Weights of a small mixture-of-experts language model, trained from scratch on English Wikipedia.
Size: 12 layers, width 256, 83.9M parameters.
Experts: 8 picks a token, a softmax router.
Training: a variant of Muon for the experts, 800M tokens, 6101 steps.
Below are experts of layer 4 (counted from 0) of a mixture-of-experts language model. Rows are named router (the router's row for the expert), gate (a neuron's input weights, with its number), up (a neuron's input weights, with its number) and show model dimensions 128-191. Each number is 128 + 24 x the weight over its row's rms, rounded and kept within 0 to 255.
After each expert's rows: a language model's description of what the expert responds to. This comes from a sample of Wikipedia text that the model never trained on.

# expert 47
router [154 162  84 135  95 167  99 105 119  95 127  87 121 102 121 115 155 141  93 143  91  99 121 114 142 100 157 126 142 135 123 120 165  94 132 130 105 137  89 161 172 119 133  97  96 146 157 113 134 124 166 136 126 121 163 145 173 140 129 163 142 140 102 153]
gate0 [ 94 159 124 113 116 127 107 114  94  98 122 119 129 163  91 120 132 101 138 110 115 140 128 129 162 136 101  96 109 151 172 110 185 112 125 122 111 135 123  76 115 135 119  68 110 150 122 112 117 155 152 102 103 117 150 139  74 195  99 126 134 128 117 140]
up0 [135  94 123 101 148 120 121 120  93 126 135 120 120 145 153 136  90 165 119 109 118 110 141 122 155 128 141 129 149 144 108 129 116 162 147 118  85 110 149 195 157 166 147 136 129 166  83 132 181 130 112 159  73 121  99 109 150 107 107 126 111 100 104 154]
gate1 [148  90 125 109 142 130 173  83 168 140 134  85 123 167 106 118  96 139 126 135 124 181 172 133  81 160 140 118 170 132 116 116  92 130 162 130 156 136 160 134  95 127 111 163 102 120 109 127 140 123  86 158 128 131 129 137  98 136 138 141 132 126 173 103]
up1 [121 117 140 144 104 108 131 154 114 146 122 161 127  90 176 131 192 110 129 148 145 135 136 135 157 158 114 137  95 132 102 146 142 146 110 145 147  93  84 118 152 117 133  94 163 162 116 145  93 131 185 105 110 176 158 149 155 130  77 156 155  94  89 129]
It responds to: Quote marks and apostrophes opening quoted titles, nicknames or reviewer quotations, plus brackets and other punctuation.

# expert 39
router [127 105 123 126  99 163 131  92 155 150 149 107 135 146 119 152 147  87 115 135  85 150  93 120 135 145  98 107 156 122 117 110 113 115 111 152  82  84 107 131 158 107 112 103  97 125  96  87 134 203 159 153  84 151 140 134  85 143 151 162 108  80 137 152]
gate0 [136 137 165 116 147 117 122 144 151 102 128 169 114 117 153 138 118 132 158 137 190 140 137 122 147  97 112 132 133 142 132 132 142  88 132 138 148 139 127 138 144 128 149 130 133 150 163 127 136  91 132 149 162 156 143 158  99 113 116 107 128 126 146 150]
up0 [107 107 148  90 125 150 113  97 140 166 134 175 116  94 151 116 110 119 134 110 147 111  89 143 165 102 120 126 160  80 150 124 141 127 138 135  93 128 134 163 154 106 146  67 132  91 105 143  97 140 105 140  91 127 114  85 132  95 121 125 123 110 119 169]
gate1 [ 93 116 126 141 109 115 126 136 170 141 108 133 149 143 156 141 143 108 131 112 137 166 141 137 121  83 101 129 185 107 112  73 169 134 175 118 147 146  91 118 116 138  88 116 158  99 142 116 149  92  96  95 145 126 169 180  98 125 126 135 106 153 122 148]
up1 [138 132 141 167 124 155 113  95 101 108 126  87 132 118 107 146 149 140 134 123 126 131  71 169  85 140  89 125  95 117 133 130 108 136 121 135 123 101 165 138 112 123 154 137 125  68 151 135 100 106 129 104 163 141 118 138 153 162 139 132 120 116 162 119]
It responds to: Relative and subordinating words starting clauses, such as that, which, who, where, while, because, plus clause-separating commas.

# expert 52
router [157  99 129 133 117 122 196 166 145 147  94 140 120 121 143 190 137 117 115 112 109 136 147 157 137 155 192 165 146 138 112 168 150 120 144 142 163  75  91  96 134 105 144  82 126 137  83 103 153 117  90 117 119 110 128  93 110 117 160 165 151 125 135 106]
gate0 [136  80  89 133 157 142  93  97 111 139 115  98 137 118 131 128 180 123 115 117  82 115 154 162 139 154 151 134 155 100 160 143 129 123 134 127  77 141 108 117 151 131 121 137 133 124 110  96 169 107  96 125 186 153  90 153 113 121  96 131 102 160 128  87]
up0 [104 157 123 126 135  90 175 102 179 151 160 135  91  93  81  76  90 145 151 121 169 122 161 125 104 132 140 132 142 106 146  95 118 145 106 110 115 129  97  61 118  88 151 138 119 109 152 149 120 122 146 137 150 152 146 120 132 104 148 156 160 191 143 122]
gate1 [146 140 146 102 123 123  92 124 144 125 126 134 127 103 145  96  93 126 127 155 121 111 132 153 140  79 159 135 152 140  96 115  97 117 142  92 123 127 121 126 101 152 180 129 129 129  97 121 151  99 114 167 125 133 161 103 153 159 126 155 137 164 107 115]
up1 [126 136 112 147 111 119 135 167 111 134 114 159 124 133 124  99 101 139 186 155 131 119 144 137 157 129 108 121 163  97 161 121 109 147 122 154 148 132 152 131 172 146  93 135  95 184 105 133 142 108 123 107 146 136 145 122  89 116 125  89 138 108 123 152]
It responds to: Head nouns after an article in ordinary prose, such as film, school, home, village, land, church, aircraft.

# expert 53
router [168 112  93  98 118 103 160 123 138 126 135 140 138 146 161 159 106 145 111 111 118 128 102 119 134 110 140 159 143 107 130 144 177 110 105 105 137  84 130 152 138 114 103  89 131 173 103 149 142 128 144 128 103 149 149 107 133 106 102 149  97  86 118 145]
gate0 [153 128 182 101 185  87 122 141 157 124 116 147 142 110 138 132 112 116 121 122 156 145 160 125 175 113 189 134 134 134 136 155 145 131 140 157 165 181 107 159 111 199 134 107 154 136 166 163 100 107 127 110 167 123 140 133 149  87 117 119 150 155  77 135]
up0 [141 145 158 158 146  97 129 152 155 159 111 160 144 137 134 167 121 164 104 137 171  93 132 126 134 113 162 158  96 102 165 148 153 111 140 136 158 149 107 141  91 176 138 124 147 117 157 165 130 110 142  83 144 137 155 121 155 129 112 116 158 157  89 124]
gate1 [138  83 106 120 200 144  87 131 136 165 142 112 107 148  84 132 137  82 133 131  99 130 171 157  88 169 123 149 133 126 147 119 185 118 122  80 125 142 133 135 128 160 108 154 125 190 136 145 127 134 102 134 163 121 150 162 141 150 187 130 107 140 113 147]
up1 [140 135 107 142 184 123 134 140 158 114 118 130 114 132 168 132  94 124 130 194 125  98 156 154 144 107 134 119 147 126 130 144 104 122 176 105 146 142 126 166 114 163 115 125 150 184 125  88 138 107 123 120 146 140 119 130 145 125 139 109 124 126 127 181]
It responds to: Commas after a noun or verb that end a phrase before and, which, including or an appositive.

# expert 57
router [148 116 124 144 155 136 141 135 124 113 160 152 112 117 146 186 119 115  98 113 171  97 127 134 111 137 113 151 110 164 126 158 154 134 143 156 123 126 104  92 171  96 123 127 113  86 165 138 117 138  85 166 133 129 171 143 107 127 126  92 146 144 165 142]
gate0 [119 147 124 111  96 119 125 126  93 128 117 159 132 138  82  98 121 129 135 140  81 135 150 120 125 146 151 165 101 151 149 130 144 101 141 148 155 114 139 125 157 106 165 121 101 110 132 155 144  68 121 116 152 140 101 128 121 178 136 143 130 142 100 130]
up0 [ 57 195 158 150 105 123 122 151 121 138 148 115  83 146 173 115 156 128 150 143 113 129 111 132 132 124 142 154 116 119 136 138  71 111 135 136 135 121  71 151 172  75 109 107 121 116 126  98 125 156 148 131 123 113 135 111  83 137 168 105 159 121 105 161]
gate1 [111 161 170 137 125  94 134  86  97 104 102 155  99 112 145 111 141  94 116 144 120 141 124 139 139  64 163 119  63  97 132 114 125 129 125 186 101 120 104  97  95 106 135 135 129  92  73 123 109 124 182 115 144 149 157 125 118 103 121 165 153 128 105 114]
up1 [133 138 119 192 115 121  76  69 168 144 124 126  48 146 142 109 165 120 136 151 158 152 122 187 153 120 152 108 156  88 136 142 153  84 105 155 102 116 137 131 122 131 117 152 187 134 130 136 126 110 123 101 135 141  65 127 113 120 116 120 134 150  78 141]
It responds to: Scientific or material nouns and adjectives used as modifiers, plus Latin name pieces: magnetic, protein, membrane, water, wooden, Genoplesium.

# expert 37
router [163 137 157 159 151  76 131 125 117 144 123 115 135 116 149 138 148 109 180  80 127 156 145 126 151  97 143 129 144 126  90 150  79 106 143 159 110 132 130 142 109 145 118 143 154 118 131 139 109 109 136  87 130 141  80 157 128 160  82 116 124 126 124 135]
gate0 [131 177 140 119 122 100 120 153 127 159 107 136 126  90 140 103 154 163 151 126 122 183 144 131 129 122 120 143  98 118 129 110 115 100 126 100  97  79 116 158 138 110 101 163 134 110 172 136 107 121 104  66 128 149 111 122 106  99 125 178 103 115 105 107]
up0 [147 136 109 139 171 145 155 193 182 149 141 138 105 126 119 146 120  96 111  74 109 129 133 153 127 128 123 124 126 133 114 161 146 129 140 105 109  96 133 173 112 134 118 124 111 163 127 112 120 117 164 125 110 138 134 179 151 119 122  96 145 152 125  56]
gate1 [117 119 114 133 110 154  94 166 135 151  86 143  95 130 128  91 107 158 119 132 124 101 142 110 111 158 131 113  96 104 169 161 122 118 144 124 143 108  77 160  75 179 109 141 121 114 173 150 110 144 105 153 136 124 128 160 166 145 161 110 143 136 141 117]
up1 [124 135 102 136 116  90 124 101 119 135 140 145 126 129 135 118 156 109  67 134 141 112 100 137  90 119 132 154 130 109 139  96 118  98 137 118 139 123 117 116 131 142 152 107 117 111  97 127 119 152 107 141 137 153 142 151 130 107 115 134 113 155 156 110]
It responds to: Tokens in game reports and result tables, especially American football and soccer, such as yards, rushing, scored, touchdown, score digits.

# expert 6
router [126 100 164 119 124 134 117 128 114 156 142 117 148 154 121 127  93 142 130 161 135 158 126 158 131 126 101 106 121  98 122 183  93 141 121 136 139 121 101 145 117 121 123 149 117 115 137  74  79 174  92  87 172 130 133 151 163  99 123 105  89 113  98  81]
gate0 [105 119  96 117  85  70 138  89 158 119  93 120 150 141  97 143 110 142 169 124 145 151 153 123  82 100 113 134 120 117 106 160 126 143 112 164 116 163 141 174 109 109 150 123 126 136 132  85 146 148 153  81 133 139 165 139 156 130  98 109 117 122  90 128]
up0 [115  99  87 134  95 151 111 154 138 113  83 136 125 127 153 124 157  91  92  96 111 117 114 136 143 181 115 128 116 114  92 103  87 133 111 146 100 156 117 182 154 118 129 130 124 135 148 144 147 144 128 148  79 139 116 119 138  89 144 100 174 118 169 106]
gate1 [118 117 173 108 126 120 115 122 124 107  93 160 102 100 146  93 113 135 136 164 115 119 122 119 149  96 135 122  90 128  79 153 135  91 122  88 159  93 124 141 122 121 102 156  67 115  78 105 106 109 139 126 154 129 120  89 128  80 149 132  99 182 140 114]
up1 [147 115 135 127 177 152  98 128 123 101 153 158 172 116 152 146 132 103 114 134  51 140 126 146 171 113  87 133 114 132 133 130  73 108 108 126 142 135  98 109 105 106 143 162 125 155 134 149 134 112 153 124 158 125 150 110 118 111 111 144 121 168 146 130]
It responds to: Table pipes and words in census and demographic prose, such as population, households, median, Asian, older, and election turnout tables.

# expert 27
router [129 144 123 105  89 122 167  75  86 165 138 116 148 163 147 153 160 103  92 107  85 157 115 113 170 145 116 163 141 137 148  69 141 158 101 127 125  80 162 131 125 133 100 139 112 174 104  94 141 155 129 139 134 146 124 141  85 154 158 169 128 101 133 131]
gate0 [ 87 117 169 127 115 132 125 134 126 108 121 129 173 129  99 152 110 129 158 107 132 115 140  84 117 136 147 156 141 159 150 136 142 113 128  97 147 128 116 100 122 139  95 121 105 110 136 160 159 114 116 127 112 110 124 132  93 111  91 101 127 133 158 116]
up0 [123 115 133  96 184 147 117 102 134 136 123 126 115 121 162 138  87 141  70 144 117 139 165  75  94 122 136 130 166 132 153  96 147  80 112 117 123 115 146 102 138 157 119  66 136 139 121 128 123 113 126 142  93 110 170 118 125  96 135 102 147  95 123 153]
gate1 [104 167 154 158  89 138 155 114 148 142 126 137 147 148 125 136 131 152 121 103 136 112 108  83 119  80 163 145 161 188 148 101 119 139 122 121 133 109 153 105  96 147  99  96 151 134 118 103 142 157 140 113 145 149 140 140 127  97 162 128 135 153 117 124]
up1 [123 164 126 129 181 108 175 117 143 147 111 117 126 146  99 135 119 125 126 104 166 141 153 111 103 109 138 110 147 174 112  86  96 159 130 130 116 136 142 127 100 135 133 121 137 139 105 127 153 152 121  78 134 174 133 143 127 131 120  99  91 158 104 102]
It responds to: "was", "is", "were", "been" and pronouns like he, she, they right after subjects, especially "it was reported", plus commas after introductory phrases.

# expert 43
router [154 125 129 160 124 118 157 166 172 137 143 119 114 166 113 173 104 119 114 112 171 129 146 116 118 147 143 153 111 144  98 156 124 120 130 130 104 120 103  75 122 140  89 110 134 104 171 177 128 131  98 134  97 112 106  99 161 108 153 125 128 133 171  70]
gate0 [156  68  95 118 110 119 147 132 116 145 108 159  94 175 106 117 168  62 133  89 185 103 121 110 118 151 109 129 133 118 130 152 146 125 123 109 106 124 178 143 174 137 137 103 146 157 131 119 130 126 112  96 114 155 131 195 129 143 122 125 141 162 103 130]
up0 [107 178  97 137 179 113 113 125 132 132 109 145 117  92 134 163  57 132 107 128  82 123 130 160 128  90 171 123 128 149 126 122  96 148 141 167 109 130  87 144 135 134 157 127 130 105 133 138 112  92 148 141 131 152 111 119  97 170 123 110 168  94 113 167]
gate1 [164 122 119 113 122 116 136 134 188 107 110 143 126 152 151 120 110 145 146 131 108 123 160 123 112 158 112 165 189 141 184  63  96 143 114 159 173 156 149 111  98 120  77 105 141 111 128 159 139 141 117 102 108 126 110  86 124 112 111 148 135 132 135 110]
up1 [125 129 127 106 124  87 159 143 115 140  66 110 164 120 160 157 137 109 119 101 134 130 149 134 124 193 160 166 151 191 120 117 132 113  86 112  90 114  95 105  87 170 133 108 131 126 159 140 137 146 117 101 126 103 128 138 131 109 124 140 114  96 138  87]
It responds to: Opening pieces of longer nouns and adjectives, often technical or military, such as circul-, embr-, machin-, prop-, viol-, enemy, nuclear.

# expert 22
router [160 113  87 117 134 112 158 160 108 151 122 127 151 115 141 121 145 183 114 126 112 118 101 121 160 117 154 110 100  92  93 114 182 131  92 121 172 142 136 169 119 114 130  59 111 178 114 110 159 119 160 163 135 126 126 109 145 140 111 160  96 103 127 107]
gate0 [152 131 159 139 102 114 127 108 147 147 118  89 158 114 117 150  95 121 124 132 138 106 128  53 116 138 111 169 116 124  67 108 131 115  94 147 116 144 148 132 111 130 165 140 133  67 157 123 131 137 173 113  86 100 137 152 146  87 142 121 104  96 129 138]
up0 [106 143 119 128 107  98 121 113 137 133 132 105 129 120 159 151 147 103 130 142 126  85 134 167  99 124  79 160 127 119 166 114 120  84 104 126  86 119 110 100 151 183  93 145 124 113 138 149 118 146 126 105 114 176 170 100 149 151 152 149 143 102 128 152]
gate1 [128 134 162 132 154 119 110 163  94 101 152 118 112 103 140 117 101 159  64 141 183 121 114 139 143 190 139 117 112 110 160 158 119 152 146 183  90 166 104 143 139 177 133  93 156 126 126 131 118 158 111 153 149 134  98 104 128 103 124 113 160 162 102 166]
up1 [137  74 138 126 165 170 160 119 136 116 181 150 186 134 154 134 130 163  95 145 178 101 113 121 111 186 147 146 127  96 133 130 159 111  87 133 114 158 136 114 109 153 121  89 174 156 107 166 128 170 123 134 141 132 115 120 125 112 144  97 160 150 126 126]
It responds to: Commas in lists and between clauses, and opening parentheses before acronyms or asides, such as (SSRIs), (USAID), James, a.

# expert 21
router [146 109 112 130 110 147 130  91 147 106 117 105 164 132 123 188 126 130  98 111 119 121 101 110 123 127 156 159 145 123 111 121 141 119 108 118 112 127 110 148 100 133 107 112 108 107 133 156 112 144 150 104 140 106 129 140 137 142 110 135 126 145 138 100]
gate0 [138 141 149 130 108 134 137 150 148 130 140 149 107  91 131 136 133 142 118 108 135 150 136 141 113 116 127 124 132  79 120 157 150 124 149 114 128 130 141 155  88 144 114 130 121 168  85 112 118 121  99  93 159 110 120 104  71 167 131 106 111 118 143 141]
up0 [ 92 115 127 133 165 124 112 118  93 106  85 137 142 172 137 113 136 127 164 150  98  79 101 122 167 163 126 112 136 158 141 123 114 119 108 112 109 104 106 156 167 129 149 101 154 108 162 129 149 143 129 132 111 150 131 138 156 102 122 141 154 141 112 122]
gate1 [108 158 144  84 111 120 154 143 138 143 142 100 133 123  84 194 114 133 116 113 197 140 118 109 119 132 146 133 153 108 138 144 143 179 112  95 142 109 129  62 120  94 125 112 115 133 142  81 135 128 115 132 131 147 152 150 118 121 127 153 143 152 124 164]
up1 [145 125 145 162 130 131 119  93 103 153 112 134 111 132 136 115 135  96 113 168  88 154 157 145 125 124  78 136 100 156 124 111 110 116 113 103 132 108 158 148 138 111 122 131 182 148 108 166 114 148 126 148 129 168 110 114 168 157 164 100 118  79 145 110]
It responds to: Full stops ending sentences, opening quotation marks after verbs like writes or stipulates, and some semicolons, colons and "but".

# expert 55
router [117 113 137 152  92 142 148 138 149  70 113  81 142  96 143  88 143 139 125 165 119 163 149 116 119 156 158  99 145 185 142 111  84 129 166 152 156 141  92 155 143 141 150 129 144 165 122 139 100 119 177 150 151 133 146 113 168 148 148 159 150 137 105 158]
gate0 [ 99 166 142 214 144 110  96 162 169 102 131 116 158  71 113 102 160  96 145  91 132 101  50 158 124  98  84 127 145 132 139 131 138 118 167 104 142 106 126 153 136 120 123 120 150 148 145 113 121 135 133 109 152 161 120 116  95 166 162 139 100  81 171 113]
up0 [128 126 101 131 103 107 177  98 149 156 135 118 110  92 137 133 100 165 117 146 142 134 135 149 136 129 146 127 110 116 108 100 157 158  94 128  73 132  73 148 122 184 143 106 135 136 115 133 189 179 154 154 155 140 133 106 124 150 118 123 114 176 138  69]
gate1 [132 125 115 147 143 125 147 152 122 142 120 138 172 135 116 150 110 138 124 131  86 102 141 109 145 107 159 120 120 115 115 160  85 134 149 127 155 140 128 155 185 113 149  77 141 124 159 118 145 152  95 116 129 146 155 158 125 145 116 124 126 133 104 106]
up1 [111 131 140 173 126  90 125 128 123 120 116  86 114 175 141 107 128 138 153 155 102 134 123 116 170 143  68  69 111 116 110 137 140  82 187 140 168 139 154 119 117 115 145 132 116 105 103 145 106  91 115 147 129 120 146  95 119 148 117 107 173 132 142 148]
It responds to: Separators and words in award, filmography and credit lists, such as Best, Actor, Outstanding, colons after categories, dashes, pipes.

# expert 7
router [142 120 136 173 107 144 129  95 130 136 152 129 121 140 141 148 119 115 125  92  90 105 125 146 116  95 114 123 150 119 106 112 110 130 123 148  98  97 116 141 101 158 136 136 154 147 150 136 142 137 132 102 192 113  94 156  99 180 136 128  86 150 142 153]
gate0 [121 151 127 133 207 142 139 145 154 126 121 136 158 107 148 118 136 100 134  78 104 150 143 146 121 143 155 128 107 152 130 122  52 149 152 138 114 119  88 122 153 138 113 116 188 152 133 129 120 138 139  80 107 124 111  82 133 100 133 126 114 214  92 112]
up0 [145 103 143  98 114 100 128 113 157 111 197 111 123 142 112 110  97 113 116 153  86 123 105 137 121 129 123 118 159 138 104 140 155 117 113  62 134 122 140 118 124 119 159 147 132  81 119  77 132  74 125 140 100 104 159 137 176 159 114 163 130  86 129 156]
gate1 [148 141 126 177 125 140  86 166 106 125 143 138  97 164 118 151  77 151  94 130 129  86 159 102 125 151 112 106 112  99 120 163 144 149 137  93 118 122 140 120 102 130 139 140 164 127 118 107 177 130 121  95 145 107  89 106 144 138 128 141 136 120 123 105]
up1 [129 105 145  84 162 165 162 159 123 125 134  94 171 105 139 147 143 150 135 113 155 130 109 147 150 137 137 150 106  90 138 209  94 168 140 105 120 140 127 133 106 170 149 169 141 142  99 124 167 108 105  94  97  81 157 115 157 137 149 154 111 147 121 124]
It responds to: Temporal connectives and main verbs after a subject in life narratives, such as after, before, when, was, joined, enrolled.

# expert 32
router [119 134 136 113 111 136 142 120 139 126 157  95 146  87 152 152 112 144 104 170 125 114 149 150 123 129 150  96  93 141 106 107 141 102 154 104 137 108 151 142 153  92  98  98 118 112  84 142 105 130 157 167 156 138 119 104 147 168 108 113 105 163 121 112]
gate0 [123 151 125 140 115 146 126 121 105 107 140 131 107 161 127 179 112 113 169 119 108 107 141 177 132 142  81 141 123 151 103 124 136 131 116 128 137 117 123 137 114 136 138 131 147 114  84 100  84  61  85 134 105 104 150 120 106 146 126 123 123 148 184 112]
up0 [155 158 145 188 135 141 134  97 102 159 115  83 143 135 156 128 117 105 148 168 147 138 129 127 144 127 117 163 123 118 104 146 125 143 112 136 123 177 111 144 151 138 129 165 123 164 168 175 112 134 175  92 112 128 160 147 143 122 177 100 123 110 144 156]
gate1 [131 127 138 153 101 103 142 109 113  96 126  72 114 125  86 149  98 128 124 106  85 131 122 110 148 123 130 111 129 146 140 118 134 133 141 136 180  87 143 119 162 153 142  78 139 157 117  90 148  96 111 108 135 158 116 156 114 113 122 172 124 109 135 152]
up1 [107 141 132 117  97 110 107 104 128 169 114 103 124  92 115 146  87 123 120 114  76 125 139  99 146 124 127 119  84 117 167 127 176 157 124 130 119 101 151 115 173  94 115  83 165 125  90 122 128  83 120 138 119 100 130 147 134  62  85 142  89 118 117 179]
It responds to: Opening fragments of capitalized or foreign words, like Pr, Ph, Tw, Ep, starting names, titles and foreign-language words.

# expert 28
router [145 133 157 180 103 130 138  87 118 170 118 126 116 136 116 133  88 128 148  99 114 124 172  78 116 148  82 100 147  92 138 121 140 115 132 147  93 138 106 129 120 166 205 112 148 144 135  92 106 123 147 135 172 104  92 128 151 112  91 140 114 122 145 102]
gate0 [117 127 146 117 113 147 133 104 113  89 116  78 169 141  80 126 140 148 114 127 115 134 138 115 127 143 138  88  93 127 151 156 146 167 116  99 123 124 179 143  93 129 102 155 124 149 121  73 112 128 127 123 124 139 111 150 145 110 133 114 150 108 157  89]
up0 [100 102  76 113 135 108  84 106 134 100 102 103 151 158  92 125 142  98 165 107  74 146 127  78 127 123 142 116  96  83 142 140 154 124  88 144 137 117 103 118 109  83 137 109 102 150  82 128 118 125 124 136 116 104 117 131 118 124 136 163 133  83 134 147]
gate1 [109  87 117 119 129  80 166 123 143 128 120 101 130 138 131 133 141 116 141 122  97 121 146 155 100 149 116 108 113 107 114 148  91 135 175 110 116 137 116 116 138 131  93 104 140 119 140 140 122 131 122 101 131 140 112 157  83 134 155 119 118 110 151 106]
up1 [101 100 142 163 137 142 111 118 150 155 136 129 149 139 114 153 139 166 132 131 124 108 155 141 128 167  88 175 126 108 140 112 128 173 155 137 124 138  82 174 127 130 100 130 131 115  98 146 106  26 211 158 139 116 136  82 116 105 133  98 132 134 103 121]
It responds to: Function words linking phrases in explanatory prose: of, with, for, due, after, despite, and have, has, had before been.

# expert 10
router [140 124 154 135 195 150 110 119 129  70 173 110 114 108 123 123 175 120 110 128 116  69 128 108 128 172 141  99 109 158 154 125 129 109 150 169 175 118 134 143 146 102 132 115 144 129 163 139 112 156  98 150 100 154 155 153  99 140 117 113 125 123 132 175]
gate0 [132 162 137  99 167 101  64 134 193 121 111 137 102 123 144 136 112 148 171 118 155 106 123 120 128 150 146 157  71 136 116 133 129 108 156  89 136 114 100 115 151 131 105 157 122 117 107 121 148  94 115  94 158 118 140 164  95 152 120 115 129 156 140 137]
up0 [126  98 140 102 127 109 102 134 127 130 156 127 100 126 145 193  96 149 103  96 119 182  79 124 127 100 153 173 112 151 140 121 130 110 131 116 142 121 133 133 150 119 143 112  89 124 111  82 145 121 136 162 133 128 107 127 111 142 144 100 117 114 160 160]
gate1 [124 163 138 163 105 182 145 106 113 176 125 151 112 135 127 101 108  92 146 142 101 156 119 150 130 104  95 184 126 165 156 125  88 160 115 141  83 103 100 143 129 139 126 171 163 106 102 104 110  97 150 104 128 119 130  92 150 106 130 143 132 104  97 102]
up1 [142 165 134 154  79 117 132 120 103 170  94 166 104 116 143 150 111 127 152 153 114 161 152 143 108 137 110 157 115 147 132 120  97 132  97 117 121 166 148 121 113 116 155 124 110 115 115 106 125  94 206  85 127  78 135  70 156 145 123 144 139 123 115 140]
It responds to: Capitalized first words of titles, track names, list entries and headings, such as Main, Best, Silver, Walking, Mountain.

# expert 17
router [138 123  91 112 134 108 174 139 133 133 120 153 125 106 102 150 107 124  85 102  94 137 101 120 114  89  92  89 103 127  96  90  98 126 135 125 115 184 108 150 145 147 133 141  92 126 175 105 148 117 165 166 116 165 102 132 114 139 130 117 130 146 137 129]
gate0 [117 134 163 119 103 103  88 127 118 113 152 123 104 104 113 170 159 152  88 142 131 137 149 121 106 112 139 104 139 121 110 126 115  88 130  97 137 177 144 109 137  99 148 140 128  93 152 104 166 124 159 131 103 123 132 132  99 134 111 152 108 163 144 126]
up0 [ 99 130 166  90  91 105 122 137 134 123 127 127 149 136 155 128 115 127 102 147 107 127 176 113 132 100 190 163 129 105 200 122 149 104 127 133 101 127 167 113 115 148  98 114  80 133  82 101 129 111 125 120 119 118 133 165 128 131 155 139 131 165 126 114]
gate1 [133 154  59 154 132 138 138  85  79 120 139 143 153  62 140 141 118 111 102 157 164 106  77 147 106 123 129 100 131 100 150 163 176 162 129 153 123 107 100 133 110 134  96 138 108 122 109 157  98 169 139 122 123 105 120 156 163 142 143  99 118 156 133 170]
up1 [127 100 130 138 113 109 154  73 158 147 151 156  96 206 107 112  89 131 155 103 185 152 139 125 149 162 158 154 135 120 122 170 115 156  91  89 160 160  83 133 127  89 155 112 124 149 132 118 180 140 139 152 117 144 163 128 137 143 118 142 141 172  91 104]
It responds to: The word and, plus or, but, which and &, joining names, titles or clauses in running text.

# expert 42
router [167 125 107 171 162 174  84  58 142 150 160  83 105  70 146 101 125 125 106 142 153 102 100 146 127  92 150 151 154 137 123 101 131  98 134 150 132 176 111 100 135 141  81 154 142  98 143 152 141 145 114 144  93 130  90 140 116 140 135 176 100 146 137 147]
gate0 [150 131 133 177  71 104 160 149 168 147 106 137 150 192 127 146 147 102 128 116 101  95 126 147 139 167 108 170 123 131 100 153 134 143  84  64 118  82 132 172 106 155 171  84 115 107 122 114 125 171 109  91 142  98  98 122 128 123 146 124 123 108 168 105]
up0 [104 136 125 107 130 182 117  72 129 150 136 141 105 105 139 134  93 118 121 132 155 100 119 117 143 131 150 130 162 106 132  87 105 145  86 139 136 163 121 145 100 109 106 170 128 184  88 150 121  95 133 178 117 132 180 127 128 154  84 144 135 115 133 122]
gate1 [114 170 172 117 103 121 114 126 106 153 136 159 163 150 129 142 120 133 148 130 144 157 166 100 124 140  97 105 123 116 126 101 134 167 123 135  87 140 120 141 190 139 130 117  94  98 137 110  88 133 162 116 111 115 146  98 153 145 120  94 138 120 157 147]
up1 [170 129 168 135 133 138 137 146 188 152 136 138 129 120 148 129 137 157 131 140 149 105 115 133  95 148 107 126 145 107 114 110  98 147 123 106 127 157 120 140 113  94 112 143 114  86  99 113  41  80 117 104 170 143 116 123  94 102  97  89  73 157 162 145]
It responds to: First words of multiword names and ordinals, such as United (States/Kingdom), New (York), South, first, second, 2nd, one.

# expert 63
router [128 106 149 106 130 154 127  96 170 133 128 102  99  95 133 123  98  96 116 131 165 137 145 128 104 133 192 153 123 119 120  96 127 120 122 134 128 164  80 131 182 131 122 127 136 103 154 121  94 158 122 149 109 160 152 150 102 146 100 125 124 154 158 148]
gate0 [ 98 143  85  97 132 152  97 101 136 136 138 111 125 122 138 124 168 185 108 140 185 118 120 106 179 109 145 122 101 128 148 131 113 151 104 108 132 121 124 126 148 115 156 115 123 163 158  99 145  97  97 147 122 183  97 117 113  77 135 129  92 147 131 123]
up0 [126 147 133 135 121 121 175 143 115 105 118 137  87 116 114 138 142 178 127 110 116 143 116 162 109 180 138 132  98 125 143 117 104  88 150 156 126 152  59 126 150 120  88 135 169  91 132 145 140 132 120 123 114 109 109 151 110 155 140 135  94 157 122  91]
gate1 [145 135 143 148 104 120 134 156 149 139 104 114 112 118 158 109  98 121 133 160 138 158 159 158 130 147 143 122 138 105 112 127 106 141 115 125 113 140 111 106  87 100 109 108 147 106 112 163 134 108 161 157 126 149 179 144  83 112 149  83 115 134 103 152]
up1 [138 166 140 137 114  73 132 177 128 100 126 126  88 129 168 140 105 102 127 135 145 162 131 133 135 118 114 114 124  89 126 125  37 141  98 128  94 111 115 181 105 125 133 111 152 151 105 123 116 115 138 168 121 147 160 120 132 139 125 111 129 130 159 133]
It responds to: Words within titles of songs, episodes, books and works, often capitalized: The Boy Who, Same, Next, My, Little Orphan.

# expert 9
router [124 174 126 138 108 136  90 173 122  93 117 174 101 133 126 112 159 158 171 169 121 133 139 117 122  70 148 119 121 146 182 151  98 184 107  91 127 121 130 136 130 150 110 151 108 150 119  95 118 122 127 110 129 110 125 146 102 142 167 127 141 115 178 108]
gate0 [111 121 123 122 185 144 136 107 140 105 139 121  78 115 117 128 127 147 149 137 123 120 129 154 107  93 151 125 114 173 158 125 118  97 120 175 121 164 125 100 109  73 148 148 126 137 124 118 135 135 144 128 113 134 129 130 170 155 112 139  87 173 116  96]
up0 [116 129 153 127 114  96 100 121  43 116 135 106 175 140 160 123 157 139 107 175 148  81 133 142  92 136 103 107 150 110 132 109 133 132 132 119 138 118 121  91 117 178 115 115 119 123 161 158 106 132 142 146 136 192  97 133 112 134 164 139  72 127 152 124]
gate1 [109 109 187 148 158 141 131 104 130 137 129 164  84 158 128 136  95  82 132 139 162 145 139 142 114 110 112 124 131 155 185 160 113 147 144 122  92 123 105 142 153 141  79 144 115  62 146 149 154 159 113  80 114 159 143 120 127 172 117 159  89 155 129 120]
up1 [178 136 154 107  80 132 140 110 163 111 129 154 137 161 149 151 158 129 104 155 133 137 112 150 107 113  90 102 135  99 155 129 115 135 107 127 141 103 151 131 133 150 142 136 137 149  77  97 120 166 129  76 164  98 147  95 113 123 109 107 108 114 130 121]
It responds to: Parentheses, pipes, "in", "from" and "released" in song and album articles, chart and award tables, and taxonomy lists.